From a checkpoint of a small mixture-of-experts model trained on Wikipedia: 14 layers.
Below are experts of layer 3 (counted from 0) of a mixture-of-experts language model. Rows are named router (the router's row for the expert), gate (a neuron's input weights, with its number), up (a neuron's input weights, with its number) and show model dimensions 0-255. Each number is 500 + 25 x the weight over its row's rms, rounded and kept within 0 to 999. Numbers have three digits each.
After each expert's rows: "comes after" lists some tokens at least twice as common just before its tokens as in all text. This comes from a sample of Wikipedia text that the model never trained on. Tokens count by the router's weight.

# expert 91
router:556472474525492511485492532514505512482471514493511533491528519488510502507472503516515514501533469520469507538503524454505529512476489506495507530517455502496559469488510509490492472509522475494498497502531500480489496561487487532493511484478489536460523516518458541504484517507511464495468502513467490504490465455520526503459498532494561472496492472460525484466488524495486458524532506508548497500504554442507501513513513494456485490476524485469515494501509520496496492462466507460519529510489500500545531479503496517484532535545523455505467504469465507477522487488508536517485514516484536555486477515531500533502496559534509475508503500482459508526451507488474524477529499434535540464512479482536480528513509537479520524504471486551458455498502507469547483482537533
gate0:476500509435480477478530505558511506508475511480496501524483469502483463461507469494472505492512528531477483485448473457528522540490565488506499466405518532551495491519537523536497502521503500510506486485515511530505521494494506488495438447502489493501476545479506530517523502515455487480555475563460521509500463500495501516494498488491514535520465474508462529506477500522495499480495501482482489521524495497474532480547458471498519528487474480494468519491510465511501486497533509497511511469503502479512475479513499517496513487495516504501464522511504454516528465521487476547521515451431494540456525509486501523487454469533521497508491490484519503455505479528478448544537512507490502521510523526492496505464460489496461503499554474536479504512499491489499504503478519
up0:498538544523524445478475512482501479519490492431519508488530509455490488458478478492545493505505498563494523489533518516488453495449479495545551496527516488516516499503425530528533508530515455458561465507502503448494484519513524498501517533483528480501519480487513451497504504494513491517470483489507529448505478497485462473490513511516539476500545469486564490515523492517542507508536476466509496511493491497527503512522515503531469477502545535519498513512499489519534472468537513517563497498472500504485483486508505517496518483504513455524473490465499502487522569477459465483470536508510499517530479454497482478531494543508500543497513544508487533485489523497487513493557459490523505532479527535514500534509488493484521484510461511522491501483489501507488505491502497
comes after: " ", " |\n", "-", "\n", "\n\n", " =\n\n"

# expert 34
router:522489504509519475536488502529480458479530473497476506518480512472506484484493480470517505511475483551534526554520488488483484489474523529484507526506480507516472457487496489544526546504485478482449524492525481496482525496467474500465451477480491537490486480451538457489477517507508508523490516477496502521526469458491501480493517509493545459502525487468475546492497495530500497475540502518520544512523507468529538488509474486516462482495489495493528522542472504460532494490502483500483522494549470517483505505463493520494512494575512489492497510478493512493467537486481499535523537510500528517510472540457552526518507505522498471483499485491533525503515509482529517482525509428497487487533449500456537477490516497510508524457462525528467493520550509441513499472555564
gate0:495465485504553489498497495492490525508511528527503509488467544450504462449490509500531458509489452522489502515502520481488533541478489509495469491524508469522462447489558490486536507519450496523513475505504503506548448510523494502496495523477481518531484512507554518502473525518533476547493494492453528496436474475546452519479512479490505475488467494470496538479514516527483539491503482487524530507536517527506520489540506544525432497516499464533485507536512525474529488503512469515495491509496510505489496504464512519558497483518500554544467465511497488486495502523497483498539496496543536504490523533468520498522518511501524509505496503542511485441521528491527474482514477485489516489517523550474496511475493466487464502473494505549464503533486533501495505556539534
up0:500489470522509503492522506485462537517511561527503513505462546483513447461503503477543479551496439540499509535497504475493515525497503533496455499499512465517478420483564502481533508491459471532500470490492495510555461508523491508492500504494477511523492495491573503473479511519538517553491452483447489502461446475525456510485509469500495471498503486490480574471504517547495526478512478502518541494503473498516518486514507519544470504506492466539517518526484540491540471474473482524511481494501498506456505501485511495533494489508502545522468478522508488498502507523498487500512500469509512534497523515501541480567514514492522513513497475543474481452512519511519475480505492486494493476516502529464519506497479473482496505470494522538489487536509488500529512530533530
comes after: " the", " and", " to", " of", " a", "'s"

# expert 4
router:511478493497554512497470511477453465494479551521505513520483507510500538513497498506494479514525512494537539538523524523489526509520514491498498505523446524471512480502508501543489471565488493479474507465510525512464481471480485499505492552526471540516502513519475501497467492508485505508507519540515509520477473436473486449479527469479516448519517490502515537491515479524506459536465510486502516539491542493518486483492481483512462535499523495467522504553492451456509524463491493473482525505476476483503515503504537558505547471496523469479492530465523472480529531504451529507501506537504470543479549531518529549507530523518501500495489488493508517483463510501514492485553462498504514503556463476473488502473449522513482516461490480513490548473495492487540486460514528
gate0:468493501495486520516479452491460482515515476475457502522500498480501505503543499505499534531490494535499532533501468492520509554524472476492495516474500510524557491502504510495488456541498515494504476484500503531480494510488495495505497507529452534429473492554535491494473542555518484535507484538521530515533478489492498508503494499463515528490532495534496497516519534510539473570473518514492496532506491494506482507514537431493489521498507498479520471557519461474490489530484493510539525460480494497528481493481509529509496470454489477496509477461515506493548555505463527505529511524491494515530529516501503473474531530559482526504479511489492504522460444536510496489535435506473490499545468486513528487456448492479489510526460489526517508478474468495492506482461478
up0:528525512525511466500512554521535534471475449524536514525489471514498500526482514483488455455504511485489474444505512483509518432479508486488472459497494502489436519477519511490501552479485502544524505538481536455527488492484500497494492510470516482539518506448469506474544475469499497470493506461508474473482511523478525512491515515536479499498492487519506484494491471502482516463564489475521514471485484479486494510483428548515506497512485483506495502467479545534513549483552505507465457513515528498445498500507440458499487501535500502518511526517481462488495447480546488486513515472502530487477479504489520492485448486457511498518512503528514519461502489487504483498461540511505522491447508483488479491539506510516498497503535513504453488528515507520493491533553526
comes after: ".", ".\n\n", "-", " and", ":", " \""

# expert 51
router:520494537487496538501501507502516465483479502544514497490502500520466524510497517482552514513493485538496537506514479483553521486536562502470501496524453496461513498544482500507536482515486511502483503455503498475480482485481464531437473469513458527480502507511495534482465495520486478508479495506462531521500479478462505488484532436549486470497484476487532507486502520530484484510463524499510497517523555511520508497505505486494436532528512494465510472521502486455465510482520516492522505480519505493497530510503554524496494507512492511540470519474477521503496496497487568508478517528516511480494526518528558532528509513488552463492509465476530502494479523548469475454521478452541558488531476488483475493480497536523513537486486526540524528469526540484520507503546527
gate0:527504538500524508487513505485470496535508531548493537466520554548528509512545526517541511498512481532502537520498455471526526482535533537484495507545484479484530549507491525533555477523526479505497496498539535476502526448471490527494517475497536517456484503523488495484519461496495516509495473496447507545487472465468516468482503460536481502482485476474513442481480505478485514485493490486496487459534537530495474521526496530495485518546504498530514492488544531482481484502513508505521488447475513491454499485481518513497511509491521548507495487504503477541504487497476528503468489452531519508489526494484520493527533531493511491496480494499487463490506545509498480476551510486560506518520497472494489515445475528516533467500468491500529509472550521462542445538517499
up0:474477462508470487509493493500529508464500502458504468537474460481487498467482456466450531487491486466482473462500532509480471503490459500506515476455508516507459466522526468488471543470503516496502518505456506530483490526496512493514517551487478472545514474470491484517493543496500507481496553498533504468514508524545477545484495546495511503527504528499477521520513492536505485516514518492511516530465472509505522443489489490500530475463486527460454515525473472512519513499496496482483492549527490492534517498528482509530503493535461458504513495493492532481486529539520489499523511576492454476501480499494478530464503480498531520501515511495515525512476473454528531537468499530431490468479503541467526486548521474496455521520528514508486500518493508553479545456502503
comes after: " |", "-", "|", ":", " the", " of"

# expert 83
router:496472473476484531489523489476538454529446524501498517477468497512511537482498542468487508481487466492526469549499473516469470525498501530485508530489482539516516470498462518510508485503542488497464491493487499441485508510521528525515520497468516544523532524524531484495523496494446499466501524495530520514472470513447533481470500490473527496543544477471481540531502486504524530477526479479462533537519525466509489464473502519478507513489498490535519537489506463487534490503523486506534524525532532475506509506506543489505524535477477453510495537515511522538497511516478495497491480505465456484478533487517488502535489503458483450476511531543482507475532516504482511514525509522476482487497523482526470465453552556525468504534521480460464545496503517460528544480485504
gate0:512494482482490552502512500486539474495417473482455504558514484496550519484456510492498508506505479552467485517510511517537482507492535521499531471503523458476474499510511504488509460497550489526538429498507483491480495496551515510497508454518511491488494477489497490500524519524496491515505502443480526452524461492505543521501507495529478517500544517581498532507492509502475514546498501471489499463514478470509505555472482462435528496497459497519538493514516503511489482482536495514478485533498514493524497468491513499467453498538483537512520485504494533492498509482476536526482484499509518515524516503540462460471514536501487513504499520414514501500489527516509479431474457481507518485529477516493479494507484496501496516517506526500475504553539497500515489510527499
up0:502494530451469469479488521529481522466512463510487486487480490512509428462487518519481495521499526492522520476471487522490503472522496483463532492468501517499484527557493501479448558542499528518461547509513530527519475515484474469468517503513493458483506505534479532472458460506488517488472463521464479537500486511477522472481497519495543503485466544495547495475545490519514443490493482511511482476490475520483518500521475483540455515517481491492478523496467511518516516490453497495492495522507502489480536513477502489534500507488492552486465557500475481504486522518528482511506484505471519478541431506465529547469511476497526541484491492525521459546532527505462515540513512509490491496486559496507500518553485495530535501474518535541526506462517494507515519479506513
comes after: ",", ".", " that", " and", "),", " where"

# expert 120
router:522509482446536477486456531527523516498479504523497515471479492491461513497471501489503521499475515542505479500487509517485496473485516486503497545508462526512551514476476494516516484487506486464486495485488436501520533483473500511504490508536479548512499476492519485484491459482464525489464482495469535489525489478479536535473467521493548482558491507473496483522533484494492471514497538487513503521497506471554505486472516476513431469540542546491474521546540474513494543460499489486494529509585532539502516453533521531520545500479492485506483544485530502509523494517471501484448518526476518577517496490514522486524458494473543466479472466496514499513507521490500488487502527483538538502491484495508511515504497528523509490519520494485473474445471475488516510535490523
gate0:507460452499514505499486510501501481480447505479497456480518531488490494461484508469464529505512466480522500532514539497489514478482498496506540523554488508462502511459492494498461571501463464478541509463525491533511497501504468499456510505511441507473502476465507517484498494504510492504462525511500484493499459504483523508495487519529507495532525532499489476516465475487449477518517531497506506538468518484549505500517491473487523446467477521499489468523489513520493500463495484494497549474507533499446486491482476520496530485508485442545464538510495462473512542511495512423454463500491550514508487435538452492503499526489520453478502533494508452484450475482504528485495485460509537466501489497527477537481534520515509499536471490482502506478512464484506510506484503
up0:487459495493493458514487490526532548505505483493501489463490480514463480478485489507501503494521486511520499566494530513506530487496513534486496514490499547464513474474452476491478504505440516488492482460530490529521518506484502486454508490484482474515503463454467499472537512525488509503463542516508535465517473470498516513502502537520572543519495507499492474526489506478466502513489557531538523537495552514496501488495520462518480457475508496505453495505483471527500515493500532490476535475517523547461499492463495518488513510519472458529495532529500500488521529494475548471490483518509510558511467435512508471519477482494516498499473494497543525563445523447520494499503474474476557490532515500486491530512500489513489477527451512502526510447550506492501515510481508
comes after: " |", "%", "0", "1", "2", "3"

# expert 45
router:492505476520506513517493525485510497506534511538489453487525491461497555493482517523476482487527517500501490511516493485505514526468491471511501488505466492480501495471534487524498494537495468524516495429508479467524480494508505520485515491511513485520504482504521534527522510505512498528436546567460543522470484498479488470515510536506568482518487523462526527477506500528504484562509484488486496541522559490490560534488464480493484476473545507489480472518502525537496483492497496558491492462528507518520509499499511538504522489479481515533534517490531484488490533490494550509464511506445522459481544489484488496543473516510480478496476490543528497503456523497481508537524501482480501461562493502512500560472452509471529510489472485486518538461497495468483526469550521
gate0:517454471486492499501514498486473455500471516535489531536534538489513507544529528479517515500485490487493530486507547514517485508483504464471506489550473511534473496516478514519525473476529488492490454491468479529472553481509490510491511492492533535483522483525506501492505493476493492467482490505476467516514495466509498467514513492541478486480509484485502448511499502509459459532490496462499495463450495516536495500485514519492473493562545539515484476496491503495523490490492488489438509521514529525529470489499502527502453496484472516558485493449469482471490479467465514528480476497543490505475469509510472487476478591480522505492467505513480501530510541505501513506506527455501495541514549522516479521511445553487500470545518461478524513430501560515490482514509503
up0:499518480458504482502478524485506470501470501533481509556531505460480506519463509474496518506466525470490516458487500472504492517468439437481492482531449526471513500507502481514542491518523521509490480429484500539526494484510515506492497469496476508507497473508481482531503482515528431486469505481479514506537517463517481485488488462569474502467546475461496532529509525489524525529498512511474486533476494482474500503514506498495498522553488492529544482512503495501548497508485505486567524539511483518456554497519529545512507511442452549517511485480483486488499442490499475510480470534552523535515536534514545473498494522470532472496499522533521506509463501491555521496468486495472528502498490530492500500513461502513503480505501487517508529526499468483508491491490479
comes after: " ", " K", "201", " (", "200", "199"

# expert 106
router:518486517509549496495515514459512474495490497535516508491528504493496532476462505478522462506504508486452492491465514516536538494515492494491521501496479504471506442506530497518513510551473478509483481516513487472505460482484468570454512500467457512470512533476520547481499460514457459509488490508454499476503456471460502482490514498534500466472509481530476504454501545545495461519509493486535478522476532502525473496499513519486500499516503471468508522546496450500463485491520497528508472489545524459483478510490518523506504489522491499537459530526473455461508499475457500478522492515526522533470531542473497509492539504489496440515498480474560469507463500501454534507547455479520508505485498477510487529462511460487497513514511536498496536445502521505503507534524539
gate0:514513539513494435495533478519476556512486502521515496517479503473427513527486506516482501508514510497505497522514509477469499476496470504498480499471553456512506515456563461506513472458505501480487481518518517476525518486476495536543497499516532467559514516534512506523447487480496523426502522493493506510518501507497467468477485508521488488548485501505493447503487513462517464508521495548527512488522462520492505517509511544584506503514512534495463513466512515510466488500495456507541511511461494484505481502493490506483529479485507510487512522481518499473483476508492511458485518517494470463519544536514547537500508551492463483523458469503477547505481536473500454478518482509496539508529473506516467508504508543536533524507455500461471491527490539490485501512488515
up0:495498507483503540513530548485494536516499487513536495497484472499473452518520503464465497492545500517475473468492505451475518437494509519527506457473524477449473490501529458491491466487534484511504521504493474503528457541468490513510495525541478473525489525524505524484502472495521530508478469490496496500492518524508513482496509499490468494468528487524500450496520450484487516476527484496506541497485435498471500517501500497488518505502485494513411489543507483507491471549472478488503524493476507501496503489490495451479495457474542512489526494524584519512509503528495533470470499481499483506482491482516525535479499478482452468523521495504465542509524529543476471499472525498481512507520468515534504497550559557507536522518522491484471514552479486549467498521492480
comes after: "-", " |", ":", " of", "|", " and"

# expert 116
router:539543469470508523452492503530488510505500523528463506479503515472480481517503463484533485529521502503508484554519521496517524500446527463472492528484449502484549477511480515484474474527561483545509518488518421469492498520522486546476502476494495521490512519517505498512473512510443499465506482504447527444494450428514523490472486519530543454510510518522482495497481499509487487508460484536509486515505526515539488528484519489483480519508517495511502480563518473469458513460509496461472546447502484494525487513520496514496487507478517476540441551466487516514493473483486550544487529494507516504463484518508536503502484508501510482482480512497497476520479493513472499457499493489489523488491519481498472499446494510478485506492497492537495506506526482493513547490493558
gate0:493500490478472494474510511490479475504540524496478508516500516539512470511476484505568504529475519558489523525502457493506488550532524484500493527517513488448470467488514532509534495542459483488477521499483475489539507495497545505469527533491518505493501488518527481521483489492505539504491537489471509474496538510499503465522514492476476484495517478477501505497508489530497525486486525470501508542518516508487519530531493551449462541499532529523492482491408502435495510523560511491525502457497499483481554477475510498483495494510494500482502508448488483483489569487532519500446530506485489469493476532513559519509467511462489494482500531488520492536487508467500490522512461470517496508485505530506531509455463513484425503475472456493475532516550506517495492484497524
up0:473500552478495570499447481498498510534554501518488540476455483471493470521511491553538498497524495543504503543501478452539506505454514433516487498497468481509475522523527490534456467506531482477482504519514487461472463522499526476476478501502501509524518531505491529486514497503482502486471521508486511485477505524529466510490515488503518499514554536515527451513502468509525478520498496446502495502487534476488506539519503504478513505508506471499461489483498464505496505503487534494446563533491511502572506494489525512486479458498490496486533473515533497488488491501493491499540464524547465489443543533493462537519475480520494481471554485500489532484488536508487473480512557508518538450512523487510473532495510517460528512472504474473508532512505489500482496515504527
comes after: " |\n", "\n", ")\n", " |\n\n", "\n\n", "==\n"

# expert 77
router:525532472494506508484499483509484492531482497481464483535481500527472483485490486463516506529476483553501464555533485510510488471489483502488490549479515493464493469475448468535511489516515496497480486487520491525482504477476486538485450458544502551486468483490516488507462532527520515497522512511506526459471478513489515497497524517497556452529482514464523486505503520495469458488528506510490496535507495443546501477535471500521499476488497487534498513551482484518515548485503517502469510505543517492507524521490515471491508518550532481469497524508496506512487483489449494554499478511508514572509529551525508502449533517524478489482496520470514492506513483512522516473515479425491511514566458467507515483464489520538510495490464512532461480535552513506539520483485519
gate0:504468524495484481480479462464519500534490478522475466520494514504515517504507521529525470532453500471491482483488471456487488519472514494534444482511514485494532498478470505536517515493496465527482452518527497491510504456466494511502523505501481512478519510499506493518498492499483491516535504527532547492548508497518513506545504510511485506473574520541501473537521586484482495502470515531497524495537440498522504547539465471551492513483447450509509469497478525472521479482488476489506482514515470523514495532501517499498532522454511509479495476501515518524504486514483532505505484517496509500499465573514482510486481577531482500510491526498480502528473566510507508467513505469508527513530483481470496516446517527475537452469465487495507494499521524442493530513520472
up0:493518490484504482518554533506485528472509517446519526492515485509510478483472489481489518499541504525519529509485532518463488478530489523486545521510501509486496482534567501463473479543482538456497530498485531527485476526520503511486492509471496491509504501513490519508511504493516492479478496480477442510471518516501484482473512505490512474526489479473495494464486455508493483493517492494518481496446553508487482447464525542441490479523564523484517526500525461537503511511479542503502530472475537476500489472483483499513494488520472524517475538500515487496513540468515497480503489466489505523516533411482500502507511450472517475497517459482508496471544472518482486539503494535476454486490522530510503491583505468517475543552509507516471507507512492549508476471479557
comes after: " the", " a", ",", " in", " is", " an"

# expert 9
router:500476493520531523485511509501507459464485487525486500507471552486500529490516485508505476532536501499485504514502499502488515511470536489490529496526475452508525492521500505527515517515492491514461541485491500472478533501499472535465476515477501512470508512468508516500464490441511478487487505533490489473489452487477473468461490465537519477510481459462550521512497465488450512524481508504520523474496507480490544464523473451514495506475522536482482493506499499466470511478511534509507566481524525485519520528541541515508516489532493473525444505461515486511438488503488521533495506505470479537465520521519519569509519535477525462450463526454504509485480507477502515503532475463555554509530517534512483528456488499509501499461477545485477532481504491468502542539520525
gate0:503490475497529462476523495536454476495486535511470503508530523511516496490487526537537520524492495537524515512520541502551529473520496489484498477527441498515471515461538507472508500495506469492513475464518500489478517504541488475495520492544514552543470513495491498487517507470499537512450499492510563507509450440511481494511504508501538463480530483473440532491491490509471526501469511544503524482535494473487487516503513473531503444526525502499502500462542497458466491481464497505507489531531498468539482516491530503486523494519540479511499527519515483497494494485498498544520479437509483519485515552528488487547459525494559455500498529515474517501458477503507523497497467514520498477498497501533508517482490460477565479494505494545516501483541513506501433517517523
up0:480470521524509517500499484517511521501539501481555544463488490482519475509550488487478506475495516500504491513502505495477507516469529493510511486493513514506505495509483525476471510491559506542497506561502519494497516490498489506484451506489501448502529519519461517490547493488476508474551492491540505515517540499477557496520500478487487513518501503545536497491484502482509497491517467426540486476493484518531514478451522491483469498521488475529506503522473489569521485501509537526548510471482506526486499512477506510510509508506467454500483476480464490513516495514490460441485518527501521485504485443494504487493506445500429528497503489495556460489540488526495491504482513492492478548509507452451479483490522526485460473541478506459456500540441491476508571474515482
comes after: ")", "2", "1", "0", "3", "4"

# expert 11
router:515481498499460542491486501489511484480468509502508495493465546496498497489464511511517507532501452475509536492495478471541525491448514474470523475513479506510543481493533481522520467498564512483511530479484481457461491516486457548455464481536484543467549489483502512508484528532489478510438535516476539515538483456440501502485490511519528494468537502470496481485494487521480486545485520537488527503518567500518518524526495494490499521483493498467466463530500493490478536493515523484448531471505493505509510550516549516523471530463476506502493493485511492496508513475500515533523523548497515499495519511516549505479489548481499465495468483504457499509437489498495501479507511445496508479548490521457509484506533520501513546518490505495478518503492503519551519534511540
gate0:491465490509468536490540495489497500520519466491509469466526514512525569510484534510523488516484449519487508501464481468522525509473523517482510444530531525482518475483544516529506479526530506522516487506517459510522527546464441520448484463469495491481533513471499500518486563510504523504483520525477544510538495480472504508503496489500536513494546479509484499468523546516481488514469535506505534512500562514463494504568507498466469509512533514478489468487506535487504514507485552492471515452524504479517475535516518508482480520498486521498497507513518500519501515493519504557526514554508512512491510483539519515499504519481500477464466523488485454544490511518467462472521523461522491464499507569471504516502521530505498514534554498502487509503545515499552492523483518
up0:493443489494475522476526483487494523506491502495526467459515512523531556506503506491506509502490452498488506486460492460516521498468474493489529456519522520474493487475552518543510455511549501508521501491514447500495534529464436509460498472491506508495535525481469507511459542508499514536491541521464521501534509504471472511488515496490558543481562468506465491497544539497461496535501528520508549525510538531467485511566528489459470505516503501485490459474525504500468525511507541503468523456506500482493481533516510494452478512486501494493493494520493484518496491488505486534519500530501510502489512483537536514495500519489481467470457508501478443544481504498467474482510528493521494478504507546477513509505538542505497527529532482488502503535545536503564493508473508
comes after: " |", "-", ":", " |\n", "|", " medalist"

# expert 75
router:508452484468491506492469504484507491491507543460506502505512508488484522498502542475523486500460515516533466564543490531504513506501510524505479486546468525470501499489536503533474481478520451489461513507504524468468499537544490530488444459503476540504532522485486485519469520504457537449501489470515527482472459504480513497465503510533552458548543455475523500511533480439459499539471504471491516523503543451495481529489453498496483479454472512510496491521509490466528504434512508516492527518507484499510511493529457520483551536484541472504499535478511492460496500486493518530506528489507445542471486519510480492496484541498496489507477495494466507475508505485479504497518487501490528499539466480504477502460486545496503509503516538520463492521495506461507546496522518
gate0:548451468477471549487511460518492462537475527537535509509486508521528498481532500511503478526478511510457468511510532532469503476468481481503503502524487499461512510494482496478532508510502519471496505504483484491488493488474490497466490528477496518476511488509462499518468490501459506494450500504488523501528521472503459478443502509500513443499499546546535486473490495501471487536503491491515442499540521456500520505517454518515481548491501472485482521508544499510489482470456478518458506480488490500507499518497567525535494513482493514462515522483472520476495508476450517464497522552482478535496513443533496545459517492500481485486507502481512483538551518445466562500493530486511452490499499525523446473446502483495507544462526539467488508489491480480493485516508513
up0:526513488511521444505488494455458515477512474501536486468493474496525537520463561514497517487484511492485502524502505510486518508530483526504474483502515528461456502486470475491504513545493507446486503498523526488559487544511519471539529526514486508532511541522464503469471506518487516519507525488467531509484495523508503494525503486511510507507515452468485494468539545510532476493495476517527471513499478493474497503480542518505476456513487498534508484499489460503486504521500479488471455495548486537455502480523463505488443498513517550484429492492464519522478500490512479458535494526471494515483488507429475467536460521517465554517500484495543462505462510532488486506491524544525520485499509514508518494515467498547547529493543463496483516548488545529523491492501518
comes after: ".", ",", ".\n\n", "\n\n", " |\n", "==\n"

# expert 98
router:488518504495488498540520520515492487505489470489504501530512478539534556504518477472505526495483480552528482513502498490511524492448512513475522481466507534489493517491480500531529500458548493488461496482527514475476530460491460496460492493499510519481494482512509498503481548501506490524501462461505459532513502490481512491521519526486515461508494502492465523469503469545506454483542524508481536459457538459505496484485441467536484511497514518505507500495497528472548490479504492506497503496549516497506522490525504497479501512530478444523491566454456508478507530508448537541481471529463490480520495505492510507523513474489509467524509527476513525493542475470509446495491457485496467492496444480473510477488461516477510510524467488508512469486574513535562513462506550
gate0:522491495512488500469508501492492502495491523496493515512484536520498540488481562486523490485489424488504490501491487457522536519500507507496518473512491540511472464484505500519523447487513532499481493436509477504548526520504483510484483498548537510489522481526515481545439512465524501444504511492468500497512505517566478494521488511552504527526467450503485525449513535483454513469498517463477516489551506540532503481480479512506511525519508488500491490495508475524497472454472494485548503478503502504515528516504535530498544508537491497525509473509506495530499484508511551546458500534488522474456465509464524491504490499547494465523533525474511486488547480468493503479516508491512500511470508530517495494480490494466587480495455467465505499481445476519522507535479490
up0:506514486516519514497508491464506490508508484487502534501518525537501562486491523480507472456506417467499511515511468478498539481463526505537519513559491527472485483490500519512531445486521504518471456476487466494521550503499490460494511486505514522508494445529516484542459507471517514496475475490475491471487529510530519481535504524539477491534471438484481547444471507495492482472512533451476491494493526478513499502498454514510522531533525517486471500491484492535483472456481511500552501508513514472526532481541528539488501513515516514527505482504493486503506512500477550554441506493466517501496459524487527511483498503538518457519525525494502464496496499465493488490513480465541511482472520541524479494485492533438548492493486453507502486485457499521531507516476505
comes after: " the", " and", " a", " to", " was", " an"

# expert 126
router:570500533473492531489488473494508502478524488548490508541501483530504534514476498484544496467492477531536502484501530508554538467526517462481509514514497519510501479519498494513515495495493497485455496480469514459504494485519499522483470495521526539521497450482502530527470513490444462497482533502496480517497476517497522479508524479473544449515500445483501488476474494532480481526497522509513471457498506465530494492496466481511483480517530508444535526554468530484466476439536495486493507503529484526520532485496525524544477499553523509534470483461524525504486538497482504481538511485465538499518515510501540537487495481486523465509519492500487509508471537511526476477497499442549530504526463494511514463472459501544517511479476510509454498523512530463524520509532552
gate0:536512523461506464507491497526505490484523475561493516532501494489532523477519487462515502527488492521514468479497488445543523469473521526510548480510463509512568500481510498533473532463482487471510518494499497511532501448498482525493507488527507493522494490482497492478430453462493500512484493516501481455512473493441483442473474477477538475486535494466487457508450485497488518477505493499479533491524512528534533558564482476538527484470494514516538509511532481518505470441506488498522518531532501505478481514494459510535528496514486512483443516511550486496506496517516469508494508473515481522536452550524509509493507510480516506482482506518519520498521498499486494517512476481512480529500488453480546453514475494545519470490510486469479528495555487494471513498476521
up0:473471532527501481493448488485541524526534449515506508498522502480566480458537496508504496530495493481513491486458480491462510499493509503520486499468461513557495518453494448537484504463512501521476508507556541479491530463507520560472505492500514488558474477525478465487514469490526534568502529498514513540475501481488466490512499505473490499466443532486511487525473483467491542430506486504474485503503523495535522493483466503548509496509513498496549512476513486499513500498518455501543526514514480472487486536456527490529517504522499522501506534528534518502477507503486490517491510520475482517546484495452544512436548527516484542489496531485492537499507508512501518523513523509487513517518477482447512514531476460500522499474505498481488513520536488492504469496462518
comes after: " |", ",", ":", " of", "-", "|"

# expert 36
router:527462480470533521490492528504523484468516519489507505516478524490519528486451529473500519519576506502513521553486506494511522489516529477488532509523465490485510514526496483552474495550532476491464501455505466491459509492488490543512489503487488569497490520529515488508465517459501511450449486512488519458503482477474502481517529510522490460498476490496488516469501515509434459524479552530534484510487500491530486507505509502470458478510513537498494504540523453460487535501483495465488535487522494514507504491514538532534495487504519481479458528518479515517513488502482549480502485509486500502499490503508534569498522535489541482503517457455485469476452516504518500505514511457534487471569463521505491496498497505523484555497490470494469534456523487500546523516513527
gate0:497520460500511522504497495490517477505504544473532537492498483489515512484475497486493511513528503473502491554472518486466494481496543494473537541517494513529546533515497480505491509549506501499471509487465443501453502486476492482509490543501473521493500485511516488495505479474454478417456511523468541467496484516472523448513494487481451506492494501527486472469485518490492499499484516533547485504517491478540492515502565503469484489496534507502499513518523442473494481524462477493508556484480489487495520480537571515542504550518490494478472495482489548521497518492544499475469474534465466469501507507501497482484486567467529490493524504514472523459476505502507492491515528468528459497522472517509499500477507501542508564511506469451477555460522519478495513488490509
up0:501502461521520517512489519467517475506501527474530529505478491493487536487489513488489508516523486487507479554465535484461500486506556481483542527505474533524540516511499499504478491540486483497467503523478451502482512462479479494504494540517469552491490481516528471484479481480456491428471531520474551472480477509482518463528496496491442485495494501530462472460488529491501476490487514515549494496514500473556492500486542503460494494512529497516514513525518439477477492513480481499495537499500491486511535465552555511532503539513504490488460511492504535514516502484569485478479469544475494469481489502495494488498466559470539492497521498500478492452481497488509505494510518475531474494517492516518507494451509511542500540526502459437461552458497528489516517497508507
comes after: ".", " |", ".\n\n", "|", "==", " It"

# expert 64
router:548462516482536518489498500477497457476490469551463471509504507512502527522488503495529504496503489542523513504523489505512531481488539512505498507532489496469570467526473495530471490523494493486462527436499483501474527532511481546477478532489481518485555497482486490497509499447486469509487550523471513508497488473490493507483503457518535455458497466492541487538471497513467498551461513494528497478536522501493538501505489478510464517517516512466509535511471490462448535478467511487505502498537513482509524491535559550540513512492471509484478506496476512532474530495481554508505502535498500535524484533509557545496524531487506453492479509490541510484475517504488507477513480457510544487549479517502494523474497528529517506508505540536475489497534542458502522509518520
gate0:483471493530486457519452523495521507519539486543438488533488498514488510530477496502523503540462498508511492542506517500480471485466508451497521498516488483527502461482479454512500502470499501522479473477494489503489493472501485539469466490542494527506505521493478514505532514482501495490497542510492502532461467442521486493512551526485500507463501423520579520531515501495484533529538483499488519494536526509457536493523477476553489501457507521530468478523446498462493488510481495488479522474553525507521519499535474495523522521525484518493484508506508517530500471509499513518475448502442470488560509488519480502533480520473425487513510509493511537527550490509469518520474514493496496498509452478514516492517495554490475488466499491488512479518541511459466498498501495
up0:512527514460471501478500439522510496506483540453517467510512444439455505519473469501470538478493491526486504475529516522498500515504492482499508510464538517441494511484538474508490456498476538501494513500510486532549479482534500477507520558495538485482504463493483481495475495512469490542466498484507497466490493474455482494508459505514515504532474536505463464507477498491561459545506506526464496518504478527480512493497545488485522501504496475502480500537476504478476507507516470518533477531470530524540464490513495490500507471492507534470524514502527477458495479491501449459478476499498552504519516441489482491467443533493500464518510472496479473489505529519523464529474451498542474456475525482499490506547464540536520484489519491485458508504494516495515472478521501
comes after: " |", ",", " and", " /", ":", "|"